config.toml
n_layer = 8
d_model = 320
n_experts = 32
d_expert = 192
normalize_top_k = false
routed_scale = 1.0
init_std_router = 0.0178
norm_eps = 1e-06
tie_embeddings = "early"
grad_clip = 2.0
seq_len = 512
Below are experts of layer 3 (counted from 0) of a mixture-of-experts language model. Rows are named router (the router's row for the expert) and show model dimensions 160-239. Each number is 128 + 24 x the weight over its row's rms, rounded and kept within 0 to 255.
Before each expert's rows: a language model's description of what the expert responds to. This comes from a sample of Wikipedia text that the model never trained on.

# expert 26
Description: Indefinite articles a and an, also as, including, called, named, introducing a noun phrase, plus "relative" in "Average relative humidity" rows.
router [ 97 115 125 108 136 143 137 116 126 165 112 152 144 158 127 149 131 160 130 152 129 187 173 119 155 125 178 143 113 135 104 112 140 129 135 115 166 111 108 149 125 154 161  87 150 146 126 183  77 109 115 119 132 115 157 173 118 151 142 124 135 129  99 150 155 157 119 142 155 151 135  99 168 129 101 137 121 131 118 169]

# expert 19
Description: Colons after infobox and taxonomy field labels like Kingdom: and Order:, and nouns such as name, album, politician, producer.
router [129 158 126 147 130 169 132 120 141 129 159 164 115 114 106  96  94 126  92 121 141 108  95 161 111  90 106 115 110 124 131  72  95 176 140  85 117 136 143 114 167 124 118 106 133 142 103 143 181 164 128 155 104 119 108 134 126 143 141 108 129 161 125 137 125 109 179  95 141 143 133 104 106 147 128 146 169 137 104 130]

# expert 9
Description: Political and institutional words like United States, National, government, career, plus mid-word pieces like imi, ni, m in foreign names.
router [143 140 106 125 158 118 143  93 109 131 133 104 142 126 189 123 183 130 121 125 154  81  78 136 108 159 108 139 129 126 110  95 131 152  84 136 134 136 153  97 139 122  75 133 124  77  79 137 145 162 140 160 139 167 121 163 133 108 169 128 125 151 119 120 132 106 113 126  76 145 133 179 134 123  89 145  84 136 145 129]

# expert 7
Description: The words and, or and but, plus adjectives and quantifiers like other, some, new, more, than; includes "Chemical and physical data".
router [ 82 142 115 114 160 117 125 158 152 149 173 162 118 132 128 143 131 138 116 180 160  92 121  98 102 136  89 125 115 163 103 104 140 121 139 120 105 111 119 134 129 143 136 114 109 116 113 139 127 118 156  84 121 118 160 170 123 115 121 128  78 144 101 158 147 102 111 133 154 184 129 104 147 118 129 106 119 117 129 143]

# expert 4
Description: Inner word pieces of names, place names and taxon names, often with a or h, such as Ad-eph-aga, Bav-aria, Seneg-al, overs-ha-dows.
router [134 144 135 113 157 156 153 128 139 139 126 121  66 165  96  92 125 176 147 128 110 167 137 148 156 118 143 135 106 120 147 133 128 113  88 124 135  84  97 128 151 151 105 173 181 133 105 130 103 125 142 134 160 124 109 133 129  88 185 108 162 169 147 124 123 138 137 108 122 153 142 167 103  95 113 118 135 129 121 154]

# expert 18
Description: Capitalized word-initial pieces starting names and titles, like The, My, Co, Un, Ro in van der Roost, and em in November.
router [144 142 126 111 147 154  98 158 101 104 103 152 169 120  84 101 151 188 115 117 140 129 144 133 114  81 119 124 111 100 137  75 134 145 135 151 119 109 135 107 166 132 144 101 148 156 162 154 110 122 122 140 133 122  77 143 170  91 119 146 140 105 117 174 123 156 114 131 130  97 124 107 118 138 157 142 124 120  97 156]

# expert 10
Description: Verbs and function words after a subject, such as was, is, were, had, that, also, not, and endings like literal-ly.
router [ 75 104 131  98 121  86  94  95 149 112  92 152 143 138 121 168 137 150  94 152 148  99 176 108 141 170 162 105 134 113 127 115 181 111 125 120 151 133 129 136 186 100 168 123 103 127 154 151 110 121 159 124 116 116 174 128 108 113 134 115 150 128 111 170 120 141 122 175  93 124 176 104 121 149 154 119 116 149 173 156]

# expert 11
Description: Middle pieces of words, often Latin, Italian or Spanish names and terms, plus the particle "de", such as ci in glycine, ini, que.
router [155 155 184 176 129 130 134 118 124 140 139 134 117 142 138  80 110 133 150 119 134 137 132 112 112 114 139 157 110 142 134 165 116  96 127 121 144  94 124 109 112 136 141  85 113 133 153 157 162 134  89 141 151 143 155 160 137 123 171  84  92 114 153 142 132 100  91 106 133 130 129 116 149 137  99 134 156  99 149 149]

# expert 17
Description: Short letter pieces inside words, often the second piece after the first syllable, such as re in Abbreviation, c in percussion, rib.
router [162 125 121 128 147 133 160 100 121 106 106  86 140 116 102  81  92 178 172 110 135 157 112 152 149 175 174 133 165 144 100  99 101 121 141 109 121 123 115 161 104 116 116 111 137 116 153 156 149  97 141  78 153 155 172 126 107 134 107 159 152 139  95 111 104  95 126 156 149 142 142 124 113 126 150 113 136 125 127 149]

# expert 2
Description: Prepositions and possessive determiners before a noun phrase, such as in, at, during, his, their, its, often before "the".
router [126 145  99 102  95  86 117 163 155  86 131 130 149 118 132 164 146 110 153 186 137  68 163 137 141 138 102 123 152 126 111  98 129 103 132 114 171 137 139 125 111 124 120 169 117 106 118  86  90 109 171 126 153  87 153 136 106 141  77 161 135 152 123 128  94 152 130 140 116 103 158 187  97 128 115 121 145  88 143 133]